{
  "experts_per_token": 4,
  "balance_loss": 0.00343,
  "norm": "rmsnorm",
  "dataset": "wikipedia_en"
}
Below are experts of layer 3 (counted from 0) of a mixture-of-experts language model. Rows are named router (the router's row for the expert), gate (a neuron's input weights, with its number), up (a neuron's input weights, with its number), down (a neuron's output weights, with its number) and show model dimensions 0-127. Each number is 128 + 32 x the weight over its row's rms, rounded and kept within 0 to 255.
Before each expert's rows: a language model's description of what the expert responds to; "comes before" lists some tokens at least twice as common just after its tokens as in all text. This comes from a sample of Wikipedia text that the model never trained on. Tokens count by the router's weight.

# expert 39
Table cell separators. Pipe and semicolon separators ending cells or rows in tables and lists, especially after numbers or closing brackets: |, ) |, " |, ;.
comes before: "\n", "\n\n", " Green", " •", " MP", " n/"
router [123 138 125 134 124 154 114 122 135 148 144 132 114 116 109 180 123 105  96 160 155 138 120 160  86  79 115 130  81  47 147  95 125 129 108  81 123 172 166 112 164 184 156 136 163 108 121 141 132  83 167 155  94  65 124 159 123  97  97  90 179  87 143 145 144 220 136 111 138 158 120 114  83 131 115 147  71 168  89 171  55  83 127 138 140 113 159  87 116 132 177 114 132 128 123 175  45 164 121 179  91  97 122 127 135 149 102 130 190 131 136 131 145 163 129 112  31 149 120  92 130 134 175 165 135 149 179 108]
gate7 [158 114 127  72 122 138 131 147 131 139 162 131 135 108 182 150 128 105 110 134 125 143 110 162  44  99 103 144 123 219 152  91 102  58 141 168 136  86  62 133 136 112 171 160 173 149  86 141 149 174 197 130 159 133 164 141 125 146 186 139 172 202 144 132 140 171 147 148 103 124  97 152 161 163  87 151 148 131 135 126 100  77 174 147 121 159 133 128 187 147 135 157 114 141 166 145 187 143 142 118 184 180 121 121 142 136 132 171 123 127 111 134 136 118  34  66 105  86 144 155 178 147  88 125 130 142 132 117]
up7 [176  94  87 159 175  80 124 177  76 207 131 150 126 118 174 119 141 145 144 176 109 209 123 161  96 151 130 146  97 154 138 120 135  97  93 121 123 111  68 109 142 150 130 118 180 134 163 131 121 121 118  84 195 159 122 136 163 157 112 158 174 151 126 129 161 131 142 123 124 168 143 142 160 126 118 137 105 144 222 109 157  88 104 136 127 139 104 118 189 104 147 167 126  87 199 124 127  84  89 119 163 107 119 135 102 151 130 164 199  76 170 121 153 136 105  73 118 156 105 115 165 186 104 115  66 158 172 107]
down7 [142 167 160 150  95  88 170 129 149 185 120 161 116 139 135 117 105 152 201 128 109  99 170 155 110 128 119 100 201 133 128 161 110 105  83  96 204 148  88 112  96 146 115 149 114 143 109 127 104  96 153 117  55 129 107 152 134 128 151 149 156  85 143 154 110 105 135 116 101 119 152 195  74  82  99 125 109  46 135 126 185 104  73  93 104  67 150 153 170 154  95 148  82 128 136 152  77 159 117 131 137 117  88 116  74 112 129  95 182 151 150 139 121 160  59  75  72 108 110 125 116 110  88 129  73 142 147 128]
gate8 [161  72 164 109  85  87 113 123 140 117 165  79 137  88  91 126 146 193 144 154 168  94 164 117 119 119 156 136 111 131 156 142 105 119 153 113 147 126  60 136 161 138 177 117  93  78 155 166  80 130 114 107 118 119 119 132  83 126 112 120 101 108 123 179 108 152 116  94 185 149 129 101 122 157 161 157 141 135 121 101  93 176 103 159 122  76 125  48 112 107  73  85 156 109 149 131 106 106 128 149 142 110  96  70 128 166 148 128 166 167 255 144  93 133 157 147  99 110 142 106  91 159 197 138 146 149  64  95]
up8 [ 93  85 142 124 107  77 113 141 134  97 209 107 127 110  47 113 155 129 128 176  94 149  92 108 127  67 144 139  83 105 102 153 125 123 123 142 113 163 129 109  74  81 137 111 145 119 175 134  41 139 129 146 135 122 149 119 129 157  64 115 185  80  92 167 129 130 132 147  82 146  59 100 161 121 173 126 150  94 184 156  93 124 118 160 119  75 149 164 102  91 164 101 136 130 152 138 146 116 138 125 106 124 119 168  87  99 114 118  89 156 141 125  75 157 161 156  68 118  58  70  67  96 168 114 135 160 122 158]
down8 [108  83 124 164 109  92 148 134 110 127 142  66 120 160  96 186 158  96 120 137 136 154  95 105 134 114 127 142 111 152  97 182 174 133 164 107 109 180  97 111 120 177 103 115 123 124 135 161  72  83 167 140  51 100 112 238 137 179  97 173 174 114 127 122 186 121 122 210 174 162 170 151 148 112 110 122 156  91  76 122 113 137 110 122  88  74 178 110 154 116 117 176  96 127 104 158 100 133 159 126 143 174 115 133 136  95 115 112 127 125 138 111  65 151 123 137 127 147 177 156 116 134 207 100 165 108 147 116]
gate9 [106 103  85 138  96 152 142 131  70 118 115  97  84 187 150 179 102 120 163 112 142 124  96 117 125 112  92 157 177  57 149  96  79 156 146 105  93 123 219 109 158 146 122 175  77 114 108 138 115 102 197 197  63 156 149 126  96  93 139 157 147 160 144  81 128 184  94 137 157  82 114 166  73 130  98  69  91 140 152 158 181  98 100 129 168 155 164 149 120 138 139 114 179 103 145 170 149 126 129 179 168 121 144  91  91 140 127 143 146 139 130 143 126  93 123 123 166  98 151 110 108 146 147 116  49 138 147 131]
up9 [118 141 129  88 110 145 136 125 108 196  92 102 128 179 169 155 102 161 157 132 134 143 159 131 172 118  67 136 136  56 131 124 114 140 134  87 108 137 218 148  52 124 117 173 118 130 119 143 149 113 156 144 112 119 153  98  72 113 128 121 164 134  88 116 130 198 100 163 179  97  72  94 140 150 166 106  65 143 153 142 126 116 103 166 108 138 141  95 130 170 180  90 150  93 108 134 110 196 131 192 127 147  91 112 185 107 192 147 147 160 123 156 138 147 150 187 125 151 115 104 118  86 150 191  85 122 176 105]
down9 [143 110 142 104 120 164 149 170 103 182 109 129 193 170 117 127 124 189 115 202  67 126 140 155 119 103 171  76 101 197 159 118  91 110 148 166 119 121 126  61 138 167 136 107 142 175 132  98  99 170  85 108 161 100 105 102 138 145 149  93 123 120 119 117 140 104  59 179 143 125 126 122  92 147 132  99 135 106 121  95 127  69 165 131 147 155 120 160 107 142 124  95 109  59  46  88 178 116 152 152 138 162 166 131  97 135  85 101 119  99 152 120 169 154  79 159 144 136 109 155 124 133 210 191 101 107 138  95]
gate10 [140 163 143  66  79 152  92  76 118 176  80 160 165 109 200 118 123 132 126 172 157 155 165 133  46 126 114 154 105 107 159  54  94 127 110 133 146 141 106 139 118 123 148 100 103 138 124 133 176  87 158 132 157 111  90 168 112 124 134 184 112 139 164 105 133 140 126 164 160  73 117 104 120 117 101 136 120 112 190 163  42 142 120 162 126 150 139 132 163 120  74 106 123 133 201 112 137 114 147 112 146  34 103 144 107  94 154 195 164 139 140 168 172 123 157  86 153 122 100 169 195 129 141 118 136 121 138  99]
up10 [111 104  99 118 136 170  99 109 151 185 158 141 129 101 112  96 152  94 100 129  98 123 144  92  82 173 103 117 147 121 104 175 173 136 130 157 203 119 151 128 122 148 101 105 222 112 144 141 149 134  80 157 159 124 103 106 181 166 141 123 141  86 131 183 120 144 109  80 132 134 169 203 164 110 118  95 223 137 195  90 151 120  67 124 142 135 123 168 140 109 120 157 158 172  98 138 146 173 126  77  85  91  99 136 124 104 149 182 186 104 194 141 109 140 128  38 132 132 113 123 126 129 109 119 139 127 148 136]
down10 [113 173 107 121  82 129 112 174 142 135 163 106 170 132 165  95  97 194  80 171  89 167 151 164 135 105 121  87 109  82 130  43  97 133 156 149 108 114 107  91 114 138 104  85  99 112 121  75 105 118  83 160 134 126 148 105 121  94 152 143 143 134 162 107 126  84 130 135 168  93  80 114 107 142 116 131  96 133 156 136  77 131  48 137 155 151 136 138 145  90 161  92 166 223  95 173  92 128  86 120 137 123 134 133  85 132 103 120  74 154 112 178 190 154  93 156  70 118 126 148 155 178  60 152  91 126 153 107]
gate11 [122 136  67  77  81  97 191 131 100 155  78 142 109  86 183 112 153 113  98 150 131 109 124 164  93 158  83 154 114 106 107 126 179  47 116 154 113 106 131  83 138 180 163 105 147  71 127 185 138 104 138  93 117 101 111 158 100  95 128 113 150 169 154 140 133 209 113 156 188 122 113 157 145 111  90 120 130  89 100 136 136 117 103 119 127 131  80 127 197  67 149  96 188 125 123 114  91 169 148 168 170 103 145 200 101  94 113 130 151 101 125 136 159  97 104 124  93 128 141 177 168  99 174  94 162 126 103 158]
up11 [ 74 134 104  91  92 160 140 102 149 118 146 120 131 160 174 145 171  80 122 141 123 148 114 181  99 119 102 114 128 126 111 124 190  84  94 166  86 146 157 130 172 153 191 158  99 109 117 119 144 166 120  85 155 111 157 142 115 107 159 133 154 130 157 148 130 235 179 143 156 141  52 175 139 123 135 126  90  98  97 172 136 128  79 113 169 165 153  87 138 117 150  55 142 104 155 179 140 137 157 154 121 124 174 117 145 152 127  81 101  97 112 159  99 103 117  96 163 125 179 112 183 132 188  41 122 129 141  88]
down11 [167 133 146  62  83 140 147 138 163 205  83 158  91 160 144 141 123 123 173 141 110 138 130 131  86 108  94 139  36 132 103 133 167 107 139  78  72 132 130  57 147 123 169 138  62 149 100 112 103 134 139 159  87 156 146 105  68 134 163 139 133  87  92 142 151 164 158 109 118 142  85 180 116 142 124 147 201  97 102 146 161 129 166 102  86 105 143  69 177 142 119 100 152  87 175 110 117 178 141 142  97 153 119 132 184 141 106 119 185  95 176 114 133 126 106 101  98 121 117 149 186 160 132  93 155  85 126 131]

# expert 40
Closing brackets and parentheses. Closing parentheses, brackets and braces ending a parenthetical or table cell, such as "(CDP)", "(2006)", plus heading "===" markers.
comes before: "\n", "\n\n", " | — |", " Order", " |  | C", " Reg"
router [ 96 151 118 133 100 119 158 108 136 171 147 165 104 136 151 128 162 142 130 165 154 126  94 144  97 117  90 108  83  82 120 109 117 111 144 107 148 133 117 144 109 128  93 105 121 173 102 158 136 111 155 125 113  57  98 100 179 154 129  85 122 150 128 136 181 101 107 137 185 154 125 134  96 163  92 205 176 113 154 195 104 134  59 191 127 108 164 126 149  86  60 132  60 135 112 233  89 105 124 142 108  85 107 115 168 110  63 129 179 149 166  98 135 151 141  82  84 138 146  62 120 105 138 133 170 153 126 116]
gate0 [146 158 157 209 155 143 161 157 157 153 132  97  75 178 145 121 135 112 147 116 126 145 112 129 120  74  95  97 135 110 139  58 130 118 108 118 158 101  95 150 113  28 149 125 114 131 120 177 104 116 116 114  99 148 145  74 126  65 124 132 123 109 124 139  97 157 175 138 110 125 101 199 162 181 154 135 108 152 107 110 127  95 110 106 121 168 184 137 105 132 151  85 106  81 150 141 162 144 110 103 113 101  43  85 158 131  52 142 108 181 160  68 107 165 134  77 157 110 170 129 170 149 138 189 101 165 111 125]
up0 [129 154 120 231 123 118 146  92  92 206 173  77 110 176 169 112 150  84 153 108 161 146  89 114 112  85 108 110  77 103 172 145 138 114 157 110 165  81  70 144  82 125 101  98 121 148 115 161 101 109 126 170 122 162 104  90 140  85 116 139 125  78 168 148 140 144 171  88  88 169  90  68 151 136 136 120 102  86  91 102  90 106 105 141 123 161 150 112 141 122 129  64 119  99 153 129 110 102 122 125  92  99 100 102 132 144  46 155 157 163 109 116 119 150 147 133 150  91 213  99 106 125 111 189 158 146 152 130]
down0 [110 124 155 164 150 153  93 154 146 151 133 118 164 109 139 136 192 144 126 131  97  58  98 124 125  72 147 143  76 109 112 131 138 120 109 168 183 145 205 133 111 105  65 124 105  91 171  98 121 155 150 150 133 186 178  98 103 104  77 155 105 157 140 125 125 109 129 181 141 148  92 131  94 154 142  93 142 119 144 175 128  61 195 122 133  90 109 141 124 128 140 122 112  67 124 138 159 150 144 158 144 155 128 189 167  60 135 108 130 102  96 113 189 135  92 150 169  96 155 182 227 119  88 122 170 138 151 166]
gate1 [ 91 192  94 132 116 143 160 141 150  87 118  90 130 176 168 145  75 140 115 111 130 173 124 143 112 154 179 152 108 100 136 129 157 151  84 180 142 120 124  53  84  80 149 155  89 148  90 115 125 192  80 152  92 148  72 125 148 127 163 140 166 183 175  89 120 157 135  49 114  92 102 122  96 149  91 158 124 163  97 176 112 112 138 137 104 138 116  94 146  96 144 123 124 176 169 159 125 144 138 125  88 126 125 104 126 119 202 118  93 113 125 154 130 193 187  89 130 109 142 161 123 194 123 164 130 130  79 197]
up1 [121 180 121 209 110 129 119 125 128 131  85 177 101 136 125 112 133 158 198 122 114 125 150 140 130 138 110 112 114 128  68 169 153 118  98 147 172 114  97  87 106 108 107  88 141 142 126 104 123 145  92 167 116  56  47 163 131  88 117 143 141 145 122 132  75 147 163  84 183 112 171 130 122  78 119 188  84 143 142 192 127 177 148 184  77 144 126 175 140  70 135 163  90 171  99 134  65 145 118 110 132  61 145 150 156 114 155  61 107  91 144 105 118 172 126 114 104 146 133 157 171 155 179 122 115 160 122 153]
down1 [121 117 114  70 125 130  70 127 139  88 152  76  68  77 117 136 136 113 155  87 160 152 127  99 120 150 127 164  93 141 127  88 102 124 147  47  59 142 149 165 190 145 145 117 121 110 117 136  99 110 128 143 122  74 149  93  66 159 103 110 139 116  78 131 140 118 110 184 171 127 143  74 110 170 115 194 122 113 121  96 151 137 147 109 162 112 197 136 131  78 117 114 145  88  88 131 130  88  88 160 176 116  67 112 132 146  33 151 136 168 141 131  58 126 108 116 134 135 110 106  48 122 126 115 149  83 132 105]
gate2 [ 84 152 144 139 139 187 156 137 164 200 163 130  85 182 146 140 151 119  96 165  91 168  99  68 147  98 126 108 132 168  90 153 123 139 177 164 127 100 184 150 118 152 115 145 127 146 113 125 170 108 133 108 132 132 117 115 144 146 134 133 148  55  62 161 118 128 197 124 100 183 119 138 167 128 128 172  86 157 113 109 190 122 102 110 162 130 128 137 106 117  88 135  54 157 118 168  98 145 111 126 181 107 172 144 106 112  48 118 135  69 123 176  69 108  95 100 129 142  95 116  89  59 101 157 134 178 127  99]
up2 [110 128 106 123 125  77 123 158 176 158 106 124 150 116 124 153 136 173 127 168 124 177  34 102 131 151  59 145  70 124  88 129  90  86 195 169 148  81 129 140 120 148 131 102 129 170 126 117 135 123 168 116 219 146 114 156 125 133 147 133 148 131 100 176 119 200 183  52 128 154  88  92 136 132 126 127 151 152 103 147 162 114 157 120 127 120 127 127 157 151 158 104  93 112  99 191 108 134 150 133 109 117 213 150  90 126 112 212 164  82 142 105 153 150 142 119 138 125 117 116 108  65 152  82 142 147 110  82]
down2 [200  92 130 214 127  99  90  79 164 105 111 173 126 151 130 141 123 148 192 162 132 146 168  93 112 118 134  74 136 157  91 134 128 145 138 197  79 132  87 153 104 100 126 136  64 157 147 118  90 145 139 111 147 143 186  98  60 115 189 147  97 163 189 170  89 116 135 157  94  96 139 132 124 119 111 137 108  91 163 116 109 144 167 108 157 153 146 113 147 123 110 151 190 117 143  70 134 171 159 104 110  97 109 147 134  95 158 113 126 178 198 110 181 191 152 149 173 145 142 145 112 138 129  84 137 131 158 167]
gate3 [ 94 127 123  99 169 100 109 130 165 159 149 126 144 108 197 200 172  89 123 135 164 112  96 107 155 146 139 210 127  75 139 104 155 164 108  44 128 122 106 186 113 132 101 146 161 147 141 127 161  80 182 181 130 115 160 115 160 200 141 115 124 130 180 118 109  76 125 169 151 170 137 146 140 175 152 116 166 133 165 136 102 155  67 131 137 115 183 175 108 114 151 160 102 142  78 109 106 162 137 132  74 113 108 110 146 139 102 124 103 124 121 129 137  97 126  73 122  49 117 109  79 120 120 144 197 109  83 160]
up3 [127 101  76 167 106 104 147 138 210 177 100 119 131  59 114  54 122 115  73 142  88 169 145 129  94  98  94  78 133 173  88 127 131  80 103 169 114 136 133 151 203 135 148 124 145 112 110 119 122 166 184 128 108 149 149 149 117 169 109 102  83  91 146 142 112 173 123 125  75  69 125 153 128 126 197 148 145 187 145 164  98 117 132 161  81 154  92  82  96  92 119 131  80 120 121 138 151 182 106 154 138 168  87 117 123 106 153  93 113 102 116  88 144 109 144 109  70 119 112 141  74  65 173 153 158 130 145 118]
down3 [101 129 135  96 152 113 155 150 180  79 156 187 161 132 187 124 132  96 153 138  81  94  77 184 116  80 152 163 117  81 140 122 183 154 165 126 164 162 122 151 112 103 119 122 187 123 148 142 159 129 130 120 151 156 144  57 133 133 183 139 101 151 147 119 130 153 135  64 179 131 194 166 177 184 110  57  79 138 153 123  75  97 122 133 154 115 147 130 182 148 121 170 148 142 130 171 166 148  81 137 139 133 130 178  74 156 165 125 146 101 103  96 124 120  51 155 192 133 118 114 145 174 121 150 136 118  92 127]
gate4 [138 168 101 137 173 134 126  54 116 148 110 135 124 178 166 174 145  67 143 150 126 151 111 124  82 136 108  99  84 143 120  77 119 133 109 115 133 110  96 121 149 121 169  51 125 121 122 168 159 155 111  91 132  67  97 157 186 150 113 144 130  67 184 157 125  82 126  72 141 119  90 128  89 186 136 114 126  83 193 130  98 148 127 119 116  77 130 162 113 115  46 118 135 205 144 106 174 107 136 112 147 127  82 106 114 131  94 167 131 131 223 159 121 149 146 132 143 123 140 197 136 138 171 156  96 116 145 151]
up4 [ 86 160 141 123 116 131 164 120  89 152 125 203 106 122 106  75 150 156 165  93 146 142 119  60  73 123 179 114 100 141 101 147 184 169 123  96 179 103 128 128 121 107 146 101 160 123 174 127 144 119  94 120 111 145 111  65 108  85  99 124 137 138  77 177  95 185 135 116 128 123 192 163  79 100 128  91 106 110 186 127 199 129 110 123 123 127 137 111  95 121 116 103  49  93 137 167 165  80 166 184  92 131 100  85 186 121 126 129  99 110 118 163 152 122 121  84 109 126 131 145 132 137 102 174  79 121 118  43]
down4 [128 140  93 107  97 156 135 115 132 183 129 115  75 117 142 154 160 138 161 141  87  46  85 146 101 139  94 158 183 120 142  73  87 120 144 189 148 143 103 149 137 109 119 147 108 107 170 151 110 112 137 129  79 153 191 129 113  75 137 141 108 129 129 153 143 112 181  94  99  95 119 167 102 130 127 105 123  95 148 178 125  78  99 169 164 113 158 121 154  97  82 140 207 153  59 104 140 142 152 123 147 120 153 113 153 173  70 105 187 143 167  80 186 109 110 165 139 164  90 137 127 163  99 155 111 127 198  58]

# expert 63
Sentence and heading ends. Periods closing sentences before line breaks, and == or === markers closing section headings: ., es., ==History==.
comes before: "\n\n", "\n", " The", " He", " In ", " In"
router [108 178 133 155 134 158 160 135 128 147 111 115 144 136 100 135 193 152 143  82  98 114 120 163  86  98  77 156  82  74 120 107 131  60  89 118 133 140 115 138 118 160 159  95 147  92  89 155 126 143 153  61 131  90 148 135 149 123  93 108 182  43 103 158 112 147  77 107 121 132 172 157  83  93 109 163 110 151 151 181 131  72 120 148  81 112 151 159 111 129 110  61  95  93 100 159  89 109 168 156  99 133 117 148 151 118  97 127 184 202 123 149 114  72 154 164 108 176 108  77 114 143 125 127 125 167  94  58]
gate1 [156 162 109 111 146  66  95 186  80 137 176  87 114 122  91 162 119 145 102 105 161 110 122 138 122  96 101 130 161 113 165  96 119 180 119 117 155 192 120 114 154 147 126 185 157  86 138 127 169 103  35 108 123  97 156 138 148 127 107 170  78 135  99 140 138  94  71 103  96 188 133  70 107 170  68 119 144 124  60 129 140 189 128 142 178 121  98 144 118 157 101 126  95 126 105 166  90  54 138 128 161 185 110 134 155 140 111 133 132 174 133 136 107 127 125 212 103 110 137 171 123  91 153  91  91 145 110 114]
up1 [ 91 136  68 140 118 148  21 159 129 127 111 114 111 133 129 125 121 116 101  70  75 114 160 192 108  39  93 136 132 106 119  97  99 130 147 108 155 172 150  97 128 136  53 126 113  85 161 168 124 130  95 137 172  99 128 104 128 120 117 158 109 113  97 110 149 109 128  98 105 129 139 113 128 150  71 121 144 155 109 158 166 125 118 145 130 129 192 150 131 148  46 163 129 145 112 138  95  68 107 133 130 187  66 130 147 177  95 112 169 168 163 128  81  60 169 186 154 124 113 139 120  85 186 149 111 107  97 121]
down1 [135 102  99 131 160  96 166 195 145 120 145  91  99 107  50 103  65 116 170 142 134 122 182 104  94 106 138 133 123 127 132 182 107 117 135 155 126  83 119 128 121 117 124 212  81 126 141 109 162 124 103 129  85 126 103 104 115 151 176 131  63 180 150  29 119 125 138 144 180  89 127 141 131 119 141 118  72 127 146 119 129 130 133  38 180 152 116 121 146 116  67 126 117 103 147 106 135 168 167 107 120  96 114 136 169  99 129  87 134  92 158 160 148 124  78 118 112 139 152 183  83 168  75 145 141 134  60  90]
gate2 [146 156 137 136  95 124 131 126 151 126 163 180 111 117  66  98 170 111 111 149 103 138 130 145 148  77 128  83  82 120 108  91 103 119 113 115 103 171 102 147 103 114 178  84 151  77  91 167 128 138 134 122  76 153 111 133 144 129 100 195 189  93 119 137 145 112 116 112 108  51 157 108 108  98  57 157 142 197  61 126 190  95 148 130  75 118  84  71 124 138 145 132 126 141 146 123 132  26 159 172 135 148 154 160 130 127 134  87 145 189 167 116  86 101 136  97 130 171 105 170 138 179 143 123 118 179 122 112]
up2 [164 102 121 140 115 110 155 163  73 130 154 100 142 151 212 154 138  95 210  94 147 159  90 186  66 148 106 119 149 161 136  89 137 147 146  91 134 100 175  75 152 129 102 171 127 126 140 141 122 128 135 133  88 168 121 153 128 131 152 103 126 145 100  95  99 127 191 116 159 120 101 155 129 133 138  91 183 153  81 124  75 165 108 106 143 111 124 158 207 154  70  93 181  98  83 100 109 115 130 103 142 147 117 119 114 107 215 147 126  82 111 134 106 121 105 103 149 194 128 152  97 145 152 132  69 106  53 155]
down2 [167 141 182 109 156  79  71 122 116 121 121 122 136 144 113 100 138 113  94 106  91 164 158 158 107  67 133 136 160 145 137 152 115 103  89  94  99 131 139 173  96  69 110 139  78  46 178 156 138 142 131  81 140  85 124 141 137  89 108 134 147 147 182 117 172 102 121 135  88 156  92 109 103  49 106 128 102  98 135 119 130  89 134 148 176 211 167 124 185 156 185 119 110 134 148  42 108  83 104  99 165 107 133 170  50 112 104 125 126 145 142 112 161 120  98 157 153 115 112 165 141 172 146 126 116 138 160 181]
gate3 [113 138  76 116  85 131 151 111 176 188  94 110 103 117 102 153 148 104  73 151 121  91 129 140  85  71 119 111 112 148 103  42 193 118 171 151  99 236 137 127 133 129 130 121 102 122 127 163 169 115 161 138 144 125 118 128 151 123  85 148 133 135 107 139 124 119 116  96 130 162 162 137  76 108  81 183 138 174 172 124 181 103 167 170 137  75 128 136 156 119 111 116 151 122 129  84 215 135 141  81 164 189 116 118 110 123  94  63 129 119 127 110  90 105 106  93 176  96 138 154  79 100 161  73 144 118 140 152]
up3 [ 78 100 171 140  87 182 112 147 155 186 107 141 169  98 124 133 102 114 136 159 124 148 115 148  88  81 131  71 164  80 105 144 184  99 145 134 109 237 177 126 139 197 121 152 148 106 136 115 152 173 149 123 127 176 152 132 116  99 137 157 145 131 112  91 129 109  71 102 122 145 117 156 114  99  44 151  98 176 109  92 145  53 127 125 143 116 121 113 141 160 128  32 146 157 137 141 135 123 155 108 180 159 103 108 166 127  93 116 124 145 132 141 149  61 155 121 189 150 134 124  71 122 121  70 139 139 121 115]
down3 [141 190 144 112 134 147 128 163 114 118 114 193 118 148 190 120 131 143 154 169 116 137 128 135 159 190 150 129 191 131 150 117 110 144 168  55 143  92 108 105 124  96 180  79 142  48 123 124 171  99  93  78 134 139 158 144  62 179 130 145  74 143 154 131 166  89 116 148 146 145 114 114  97 141 173 157 145 114 170 128 129 137 161 156 167  93 113 204  90 182 125 126 167 171 147 109 135 120  48 126 132 172 155 164 142 172 131 154 135  75 162 119 104 150 139 156  74 131 112 136 199 111  93 161 129 142 116  96]
gate4 [123 151 130 114 140 172 171 152 179 146 135 138 110 158 160 100 126 118 140 138  94 147 147 138 149  81 172  85  89 124 117 112 135 100  91 111 113 140 166 210 155 167 125 101 139 127  68  83 127 134 176  90  63 140 116 147  89 116 189 152 144  61 147 158  96 101 116 115 138  81 147 140 142 124 128  88 113  53 140  73 204 143 100 112 174  78  95 183  73 139 120  87 148 179  88 108  91  90 155 194 132 139 129 114  99 143 104 164 173 111 131 103 144 147 160 126 101 147  88  99 104  88 117 107 129 141 163  68]
up4 [ 90  85 135 178 140 159 188 199 152 159  89  99 111 216  86 173 139  81 128 150 181  77 149  84 137 102 132 150 103 137 124 119 143 131 151 156 191 169 181 122 154 138  96 154  80 116 190 120 122 212 171 117  91 110 125 133 103 115 122 131 112 144 114 113 162  99 146 142 142 122 122 142 133 176 112 126 110 137 191 146 147 122 120  96 160 135 141 130 109 140 137  78 153 204 121 165 112 165 107 101 142 107 129  64 100 169 107 127 178 106 140 141  85 130 163 117 112 107  83 138 107  57  77 152  90 124 135 169]
down4 [173  91  79 146 158 104 131 150 116 179 167 105 104 123 101 168 169 114  99  86 160 162 150 121 125 140 153 130  90 114  86 128 131 173 171 151 155  52  63  85  66 146 173  93 140  92 167 144 196 108 182 113  77 166 143 142 183 113 165  98 135  93 114 121 150 137 102 117 116 114 125 142  88 139 151 106 120 153 160  98 120 146  72  88 140 176  98 136 167 138 161  84 110 131 126  72 141 136 128  94 164 140  73 134  68 143 140 152  68 142 150 140 116 133  83  96  99 120 129 105 130 159 169 161  61 103 134 190]
gate5 [106 103 108 148 175 161 122 180 106 139  79 151 148  82 133  93 139 138 144 159 118 139 100 155  87 122 133 156  93 113 188  92 120  63 131 133 160  64 178 149 106 171  94 178 164 175 145 122 136 101 119 122 190 162 145 175 167 175  57 159 102  89 114 111 150 101 131 145 193 124 169 174 128 164 153 102 179 144 124 116  88 103 139  73 158 113 140 143 167 159 101 125  76  52 106 119 146 116 125 150 151 144 127  67 114  78 120 143 179 119 116 107 155 164 159 141 128 153 115  98 106 112 101 101 162 104  68  80]
up5 [114 125 144 147 130 117 153 102  77  65 195  73 161 154 116  93 157 141 178  68 124 149  87 128 163 100 110 150 128 127 109 119 150 134 122 128 123 149  81  99 154  58 153 106 144 106 118 146 107 218 114 109 162  82  80 145 127 148 156  50 171  96 161 149 101 171  93 112 114 156 122  88 122 133 103 133 137 126 140  67 172 153 146 156 125 169 146 201 103  96  92 108 157 106  78 208 105 180 133  94 133 110 142 155 124 123 150 111  92 122 118 156  96 194 105 143 137 119 138 166 127 135 183 158  86 130 157  91]
down5 [123 118  75 117 150 150 139 155 159 167  38 161 123  78 123  90 147 143  78 174  86 160 104 142  98 206 125 141 102 143 186 141 136  69  99 186 139 123 197 138  88 182  95 186  92 158 140  84 126 125 104 133 128 127 131 152 109 169 105 187 122 125  78 137 142 119 145 155 157  84 142 157 161 156 174  94 138 120 146 129  87  92 140  70 170 114 123 131 196 152 131 124  83 154 166 113 156 100 135 116 163 169 139 103 132 120 142 154 143  73 124  84 159  98 161 145  86 156 112 128 177 111 149 141 123 126  63 129]